{"n_experts": 96, "n_head": 2, "n_kv_head": 2, "norm_eps": 1e-06, "tie_embeddings": true, "optimizer": "soap_variant", "lr": 0.00378}
Below are experts of layer 3 (counted from 0) of a mixture-of-experts language model. Rows are named router (the router's row for the expert) and show model dimensions 0-63. Each number is 500 + 40 x the weight over its row's rms, rounded and kept within 0 to 999. Numbers have three digits each.
Before each expert's rows: a language model's description of what the expert responds to. This comes from a sample of Wikipedia text that the model never trained on.

# expert 24
Cyrillic and digit pieces. Single Cyrillic letters inside Russian words, plus digits inside years and numbers and odd word pieces like -les, -eth.
router:452506470524483567555525492508502531471504476449510456478504509525453455479517477427515526512494519501441518540522444483461515570479447508434477524461527485506430473493526544479534455502469540

# expert 53
Month and Jun- starts. Word starts like Jun, Mar, Feb, un, S in months, Junior, and capitalized names, e.g. Junior College, March.
router:507491485595432446448500496480456464512531551470514487506518525505495438507484502522541470541494508513486446543500490559440513532508465544461509542503557532449441419560488537439575484512509546

# expert 21
Function words, so- words. Short function words and word starts after commas or "the", such as so (soap, software), as, be, not, it, ex, when.
router:459451493575444438449455466559453500541495494453478507472500538470511448435505462472507498511575474573491506481529560507518439573441512460498570499539517537438518516473488566437537459436518453

# expert 35
Personal name pieces. Given names and surname pieces in lists and credits, e.g. John, William, Lynch, Morris, Wynne, often after hyphens or pipes.
router:485452485470421455456533548569447430490483534484489468571523551487525586473463539488476527549452467478489502544598517500523530467544463551497554517481467483490502563544496477546587515530539544

# expert 43
Word starts and -ing. The -ing suffix and opening verb pieces like rece, add, comp, cl, sign, resp, as in receive, reception, regarding, learning.
router:498458474537447498490486524527448516484528507531479505450496517478564500456569524515447530474501554477543562527522562483556560580511494494475580512499418469449459470490537520494533512450482493

# expert 47
Word-initial stems in prose. Opening stems of ordinary prose words, such as int-, act, pr-, ab-, e.g. intentional, intimidated, factions, ability.
router:452491483552552464486464446558435543455526523481568471492506533462470503523555450532475523515457471533540564467503564513559465445498477519584480570516491460480520446543440550467526501504534548

# expert 15
Capital word-initial letter. Single capital letters beginning a name or word after a quote, bracket, newline or pipe: W-hen, O-ff, E-cuador, H-ilal.
router:556452507454519555534522490485521527497500558493543475505500464447480528538489520576492473562484519543473524554408483505545503455544512439456494513540456474539561510412531473499452558509545589

# expert 39
Newlines and -ase endings. Line breaks after headings, list items and table rows, plus word-ending pieces like ase, ott, ore, one (Base, disease, Scott).
router:440442554529481514479527467526468462517509560540508539505532449510512434568463483505481551522494394451429484496571533536476493528493432521460432428545487440489487484544496540508480511493467504

# expert 57
Periods and sentence starts. Sentence-final periods, decimal and abbreviation points, closing ")." or ".", and "The" starting a sentence after a period or heading.
router:525523544513477436558493456499459517465480527442482411466471466481484483572474461471512509545507528516497541473478563435535531573582536528509494471522476489596449550443537556549496462503474536

# expert 8
Name and arts onsets. Capitalized word-initial pieces starting names or arts terms, such as Art, Mar, Mich, Med, plus art, music, writ.
router:440455529539452446554565470547464486444572538500541460569511528474481507472518486450499483538455529550500476491522464463566433486576457535475535513449556491470466534567492513437553546498542490

# expert 27
Acronym letters. Capital letters inside acronyms and country or team codes, such as FAA, BAN, AUS, ASEAN, CSF, CDU.
router:518441508512550498484526526551526405517549487506498544466529446483511514464428455535483545560534523462550467462456515535518526518489412505508510567496463475521477528486546423565454536458519498

# expert 62
Prepositions and articles. Common prepositions and articles in running prose, such as in, of, the, for, at, with, and paragraph-ending line breaks.
router:464506434454590482472523450534533487567513552532503537488417549527535461537511509478569482533465524499431514488456471561426501495443562429537519462549446512465555545511462514468531461524543494

# expert 32
Quantifiers and noun stems. Words like other, two, some, more and noun-initial stems after articles, such as rec(ognition), develop(ment), build(ings).
router:467509476536503476479495469475554539517445536568506531513549440508504465445509520444474490507448542513485497475482467559535522510416524453463535497505561448461475485527510525451551436515492505

# expert 33
Table spaces and pieces. Spaces before numbers in tables and score or result lists, plus odd mid-word pieces like i, h, pl, qu, ec.
router:434453487599477510502478491525427497495542550494498520479535511478433478498462463502479491480524510509511441448578518506441564521521453516425535582499493481501446459505475532533537534516501463

# expert 10
Political and common starts. Mostly " of", plus word-initial pieces of political and institutional words, as in Rep-ublican, Comm-ittee, res-; also Hol- in names.
router:458501519564532465502513494433494465441560539468474493476527504554602589512550458424498422517426524519520465504541479529474538445526473515462530458473490506544480493535546538541544493535495521

# expert 49
Latinate suffixes, institution words. Noun suffixes like -ation, -ations, -ence, -ment, and words such as President, University, County, State, Party in political text.
router:483502507483575543512520441515517408467549527462498486510540565500495459590450490468441428532408477526547515469493512435464560509454427560442462514536508466501488449511541514504574511491493536

# expert 26
Digits in tables. Digits inside numbers in tables and result lists, such as times, vote counts and years (1:19.72, 1932), plus some word endings.
router:455471491599461497501491478538422494509541551515501513461549517477430473502461483500462486491533501504500436455563527509446562555506461527439540608490502473499442471504497527519529550524506461

# expert 14
Openers and word starts. Opening parentheses and quotes in prose, superscript marks in units, and verb-initial pieces like suc(ceeded), rep(el), inc(orporated).
router:546483468529593503433467466556537547454481443503420474475508519510548462467507552442458513540449513556548532539544505486513527439488461568543425454422429482551454458519461563469559566514505476

# expert 17
Closing brackets, line ends. Closing parentheses, quotes, equals signs, percent signs and line breaks ending table cells, list items or statistics lines, e.g. (Turkovic).
router:450515464501485421434553486518465511467537546526474449481539436447378531440532538479457480517504512535536502439490528449442501502478463505566517510554465483529432553519504540547542567474455494

# expert 36
Table cell separators. Pipe separators between cells of wiki tables, especially election results, sports records and transfer lists, plus semicolons and slashes.
router:534529436496472418476516517491509479449546481576419496499515443488537492507444551577466486469530475545572470487511531435498535498543571523449441461530442468496469502516463540493490499494547461

# expert 18
Infobox field words. Stems and line breaks in infobox-style field lists, such as serv- in services, -ates in Coordinates, act- in activity.
router:474472558536523576417471508510552522437545448461476518505512518488480514554500546431492524518445490511525570543506575457522537517472525530432548507575552524467493433553500515522556555510467431

# expert 61
Latinate word beginnings. Opening pieces of Latinate words right after the or a, such as res, ex, ad, reg, acc, in research, reside, resignation.
router:507472522508518452501445501405511509504531526452554452495507514542496489478444541477467509436511530500524541513555486474532514466537500489431548476442492530560446453577507568470554514534443592

# expert 59
Sentence ends, Latinate stems. Full stops ending sentences and stems like cap, ir, or, const, inst in words such as capital, captain, Thirteenth.
router:531465470549451451461475467458514550486534516505532581453413578488557581549506539448518538453466492486473506481488532594540485523511452444496462523489456494539530489511450568484514440527465519

# expert 38
Byte pieces and endings. Raw byte pieces of non-Latin scripts and invisible marks after coordinates, plus word endings like -ing, -ations, -u.
router:497522503559525509470484509496455498524551584506459452533556493450416460472497521552551486518511445529564510456513525516419538538447462536480499580503521467527436484561450526441515473502530472

# expert 23
Auxiliary and copular verbs. Verbs like is, has, are, have, can after it, which or a subject, as in "which has been isolated."
router:458499510481464527457520462538475491477515539457444461442571453499450528464489461504424477523478503528488436497509500485511510521476512487556441569537591504463481507500552552443448489546428521

# expert 54
Digits in numbers. Individual digits inside years, dates, scores and times, especially the 2 and 0 in years like 2022 or 2015.
router:497492556467514515495466521523570460492435462474441468455386494580501545449514513571445531527492454478496509478414480460485495506508460510445543532508510461574603521498502526565551467434533473

# expert 4
Mid-word vowel pieces. Short vowel-led word pieces inside words and names, mostly after a consonant start, such as vide-os, prop-os-als, Jes-us, R-os-anna.
router:543443495562463457452559552505520473491516454550461501457553459448470473472497447451444531486523458506452435540534441567502403509508432458470458439546439472525491501560474514477489469530452528

# expert 58
Syllables in names and lists. Middle or final syllables like -ong, -ont, -ish, -son, -ter in names, species, and infobox list entries, such as S-ong, M-ont-es, falc-on.
router:492474544542535527457540541515412441454510550518491508424545470467455525515495483529522442556532528519503447488550546512455497582521471573508480506443542452449449454540528564505520569552493550

# expert 12
Word-initial stems. First pieces of words split into several tokens after articles or commas, such as com-, st-, ex-, Br- (commercial, standing, excessive).
router:518479501487424421504493495532461546471515504510422466486540511555589534507564547427488537546512495486507503447553527483518452476455474470434515513469444523424464536545543486534526548530514549

# expert 5
Mid-word fragments, table numbers. Inner or final word pieces of names and verbs, like ved, ted, ay, plus single digits inside table figures and coordinates.
router:426469503594487511497482505546445486491533560508501520474544493469435476479471467500468490501530505517516441471565520516447561537509454518455526601495523488503453473495481521527538536536491479

# expert 50
Punctuation and clause ends. Periods, commas, semicolons, closing parentheses and line breaks ending clauses, especially the semicolon after a foreign-script name before born.
router:521488468540547455529501470461507439552518481417522475465421468471548458487447529469520508502515444528513519475503507444442517499437528510604412451554462485466489503486485542488423495485502501

# expert 3
Digits and "any" piece. Digits inside years and numbers in tables or lists (201-1, 196-7), plus the word-final piece "any" as in Canyon, Alleghany, Many.
router:449486505586436498492503492540456507510531516480496506442536524489437490549502482499473481518585534493495436465542564504457538545510462521452560589487498471504457456479474547528530523512477456

# expert 19
Year digits. Second and third digits of four-digit years after 1 or 19, as in 1|9|66 and 1|8|38, plus the word century.
router:459548481513485570583508504532516455490427456457534483525502536477565455503523453548492520420525448426496502504471526468545470484460448413564522538530571485481459504533508507549558537472536535

# expert 56
Dashes and initial letters. Spaced en dashes in date and score ranges (1926 – 13 May), table bars, and lone initial letters like b(asically), w(arfare).
router:435489596582478476430435482497468514511536476467521456506530540541476455429411526462456464500481510573491452441579553471469493543531478529450527526466513508562490492532455551453536547540502459

# expert 51
Prefix word starts. Word-initial prefix pieces after a space, such as con, ag (agriculture, agree), de, inter, trans, ad, ac.
router:461478545522582498487494479529472555442555465456475513477528541466519533473461511445448517451440523533521477568495474442530520466493478454474450458476484468442438459576518503466582464520514505

# expert 41
Digits in codes, years. Individual digits and hyphens inside long numbers, years, postal codes and chemical SMILES strings, e.g. 202'0, 4521'8.
router:427466516607471500506479495523428498497539552494489526480543515469448471502458465503468502481531509509507452461571528506446566527505463522458541594498504476509468462486480542538532536539510469

# expert 44
Table spaces and digits. Space tokens and digits starting numbers in table cells, election and census figures, e.g. a space before 0.02% or chart positions.
router:455476491620456496498480486531447492516548534495515528484534499482435493495477463487467510493540498500495433451563525506448576537521451527445524596490508479513450460482474510529528525536513463

# expert 6
Name-ending syllables, "the". Final syllables of surnames and words like -ler, -man, -son (Hitler, Butler), plus "the" and table pipes in lists.
router:439431483617488490496484495537441463509531551493475507503545515469438456470466463516510490493501484505502467437562512512442575520537460518448517566475533476489438448493505538489549528532487485

# expert 7
Possessives and pronouns. Possessive 's and personal pronouns his, her, its, their, him, them, mostly in biographies; His starts Hispanic in census text.
router:450487483501496494510506457409468486485550475501516507464579501560503512512478410483528479441480547515489496529506532510526492511555513539468500562420563585583474505553489520536464450534495491

# expert 25
Word-end fragments, number digits. Short word-ending pieces like ed, s, th, ew, ill after a partial word, plus inner digits of percentages and population counts.
router:444445503603472516502483489524437496510540548499495514468527523460431479500457476501473502494532501502499437457571532497440573534524456518445518597486507473507456456493478536530532523540497468

# expert 31
Digits in tables and statistics. Digits and spaces inside long numbers, vote counts, chess notation and table cells separated by bars, e.g. 35,9|8|9, $1,9|9|5,700.
router:444443491600474489494473485527426497498540556497495515453546500472440464480481460505466489499543521521495438450565520497447561534510451530451531615489504471508443464503500522519523525527496460

# expert 22
Past-tense narrative verbs. Verbs and ordinals right after a sentence subject in factual narration, such as took, was, were, first, third, and openings like sub-, final-.
router:575534499472447559429434468443489549492543530507556488436486440500486453416468524452447491543466558544439462521524448457548568548507479516554513531504481494519475537556501488474542418548482514

# expert 1
Word-initial capitals and articles. Single capital letters starting a word, often a name after a table bar or comma, plus the articles a and an, e.g. A|rizona, F.
router:455492556424572442551507446546441540561534427442526465527511453475468461463491492466520463504495463528448500480520488491548539463524473447465495492441449499489546543565501538458464523547575515

# expert 2
Word-final suffix pieces. Word-ending pieces like -ed, -s, -ia inside words (aqueduct, advanced), plus digits and blank cells in sports result tables.
router:444451498605465511505482486536439486496543554507497524463537514466425478495465472505474497485520499502496447463574518510445563536516461516449539604492504483502446464489483532525533539530502465

# expert 40
Copula after subject. Forms of be and have right after the subject, especially in opening definitions: "The cuckooshrike is", "was removed", "are more".
router:473465482537547501519459476425530522562520505460496542461537549467488456479445505524459442542489471557457438445409432488533575495550511416530505548499465553440448451518526483492523498535472525

# expert 45
Middle word pieces. Word-internal or final pieces of common words and names, such as ight (Brighton, Tonight), int (Sprint, stint), ing, ult, ent.
router:490444522564422478496458487551447488487548522497565487454542525461430480492444507497458549497562517529555469490576467450485524564480447559464535594488546489480464470514478528546522522522467481

# expert 16
Table cells, mid-word letters. Spaces and digits opening cells in sports and results tables and dates, plus single letters inside words, such as solit-a-ire, cosm-ec-euticals.
router:439459502599461511492483483531432492508546540508496519468537512472436478499460469498476507490522503497496433458572526504445575545516456521445532601498503486500452457497478529521537529528502459

# expert 52
Word-initial consonant clusters. Opening consonant pieces of words after an article or verb, especially cl-, sh-, st-, comp-, qu-, as in cl-aim, cl-ose, comp-leting.
router:459476510526431437457457585500498517484519441525507533455524575447502543476500438417482543497543492467552529535586515526552483489485523452485563429459445512493488498511491498520497505499517555

# expert 9
Mid-word suffix pieces. Word-internal and final pieces such as ate, ated, ort, ower, y, plus "the" after prepositions and digits in scores and numbers.
router:449458502599475506500481488529427479510549562506492509473544513471440470503464462496464493493528509508499456457570520495440564545514458514451531592500496479500451456493481544514531527535504470

# expert 37
LaTeX and symbol notation. Backslashes, braces and subscripts in LaTeX math, equals signs in cuneiform sign lists, plus accented letters and table digits or percent signs.
router:429482448555536482497460500550446541478489514524459537479555459468428446456458497580500481498550509571523482542564528506491563510515416567448544572545452442539463488457461547572562513559534499

# expert 34
Spaces and leading digits. Spaces and first digits of years, dates, scores and statistics in tables and lists, such as Jun 2015, 1-9, 2-000.
router:442605468501431544446454528497577531438542513472511495510479479526500455427559564541524463450515493481496489461527530448510483512484489454453549529535549447567525453467444531469534524491543461

# expert 0
Place-name word endings. Word-final pieces of proper and common nouns, especially place and team names, such as -ia, -ie, -ue in Energia, Siege, issues.
router:459434438474494548467553462531474451416562489485534507449550487497533437505466531451484532482520496484551536489581541551574544538541405514479502486538530459428482527498495446534511483515531542

# expert 42
Mid-word pieces, Pe-. Middle or ending word pieces such as -ian, -ers, -ak, capitalized Pe- in Peace and People, and stray encoding bytes near coordinates.
router:468537488598463531506536479527490462458532556542503484483508510479451478510471425494521465492609564445510467557515464476451542467534457541429492577556518469488458483512488494576504463488519528

# expert 48
Field-label colons. Colons after infobox labels like Place of birth or Village organized, plus list colons and some table pipes.
router:484480530530466482543499500517466466439523481566558453419553542479523441500469560538459458469565507525465445523514552468453457525531498515550528568557497457540494495527470483542534546533525511

# expert 29
Table cell separators. Pipe characters separating cells in Wikipedia tables, plus semicolons, dashes and slashes in list-like data rows such as election results.
router:510588508515447476478501528502448482495495436547451518535509473492542560531437525565433509458525465552539505481450499482479555442560573531490457455540444535478498562508436543509462517465519421

# expert 20
Mid-word pieces and year digits. Middle or final word pieces like -ad, -age, -alth, -em, and inner digits of years (1988, 2025), plus table blank cells.
router:443461496606468508504482491528432496508556543490504521466537508465426483504454476508475494482535504507494439455573522505436573535516452529436530601505503485498443464500484534522536536529498462

# expert 13
Mid-word and final pieces. Word-final suffixes and inner word fragments such as ir, age, ed, s, plus last digits of dates and numbers in tables.
router:447459504603462505498481489522440492501549552503499519468535496464433481505467453500472495495532514508496439455576525499444577530525451522454528595496495483506448457483475526527535539526500468

# expert 55
Units and coordinates. Units after numbers like km, ft, mi, plus digits in coordinates, area and population figures, and table line breaks and minus signs.
router:514549564575556555430451508444493488471511525505468514452530541520437546457546504466502521483544531512445497479487551507465550502448440526487501515556586562484500529482491521574478483518488467

# expert 60
Awards and career tables. Year column headers in filmography and results tables, and sports words such as Championship, World, Cup, League, Award.
router:485489491536518480500504475490484525555539528545563446527554466541482474525475473543483570506592516532516518460519491506486542552497463503513553584514565486517458476520545544506499524423536514

# expert 11
Latin and -us endings. Word-final pieces like us, is, as, an, ish, chiefly in Latin species names and other names, e.g. lineatus, Reus.
router:564450475539533534462493464526448526456547481531525502507546456479495481515466451418562421485503512429571497552524497532505478498500457535441449492556500463534474464554493514503488420530440555

# expert 46
Determiners opening phrases. Articles, numerals and possessives beginning a noun phrase after a verb or preposition, such as a, an, no, two, their, with; also cr- in crime.
router:522557543505516483473488456494557532568529457481532525448542496512451541481558515512488529555524480434465489488551468586584528532439544554520538524478569484471504526467427521508531478580525512

# expert 63
Prepositions after verbs. Prepositions and "along" after a verb or noun, such as of, at, with, to, along with in sports transfer prose, plus range dashes.
router:510456486562488510438438505538544456472521579503457485493496501483501505510444556492587536550483534465511453529530480555544535463548498439481528462502484491528514558545484553569490452427505453

# expert 28
Numeric cells, word endings. Spaces before numbers in tables, scores and coordinates, plus final word pieces such as heav-y, ent-ry, sour-ce, trad-ition.
router:440458492603471500501487488534439502505538553505498512472531506469426473495464470500470501492534511506502447459565534502444574537518456508446530605493504483506442468493475542527535543536491466

# expert 30
Headings and line starts. Heading equals signs opening or closing article titles, line breaks, and "the" or "The" at the start of sections and list entries.
router:454455524522478474530549513538442543503568468553480521551528527508505526566589518502490453508529474528528458511503560492466500506575448450545485526463523499524536569491569555500467445392489468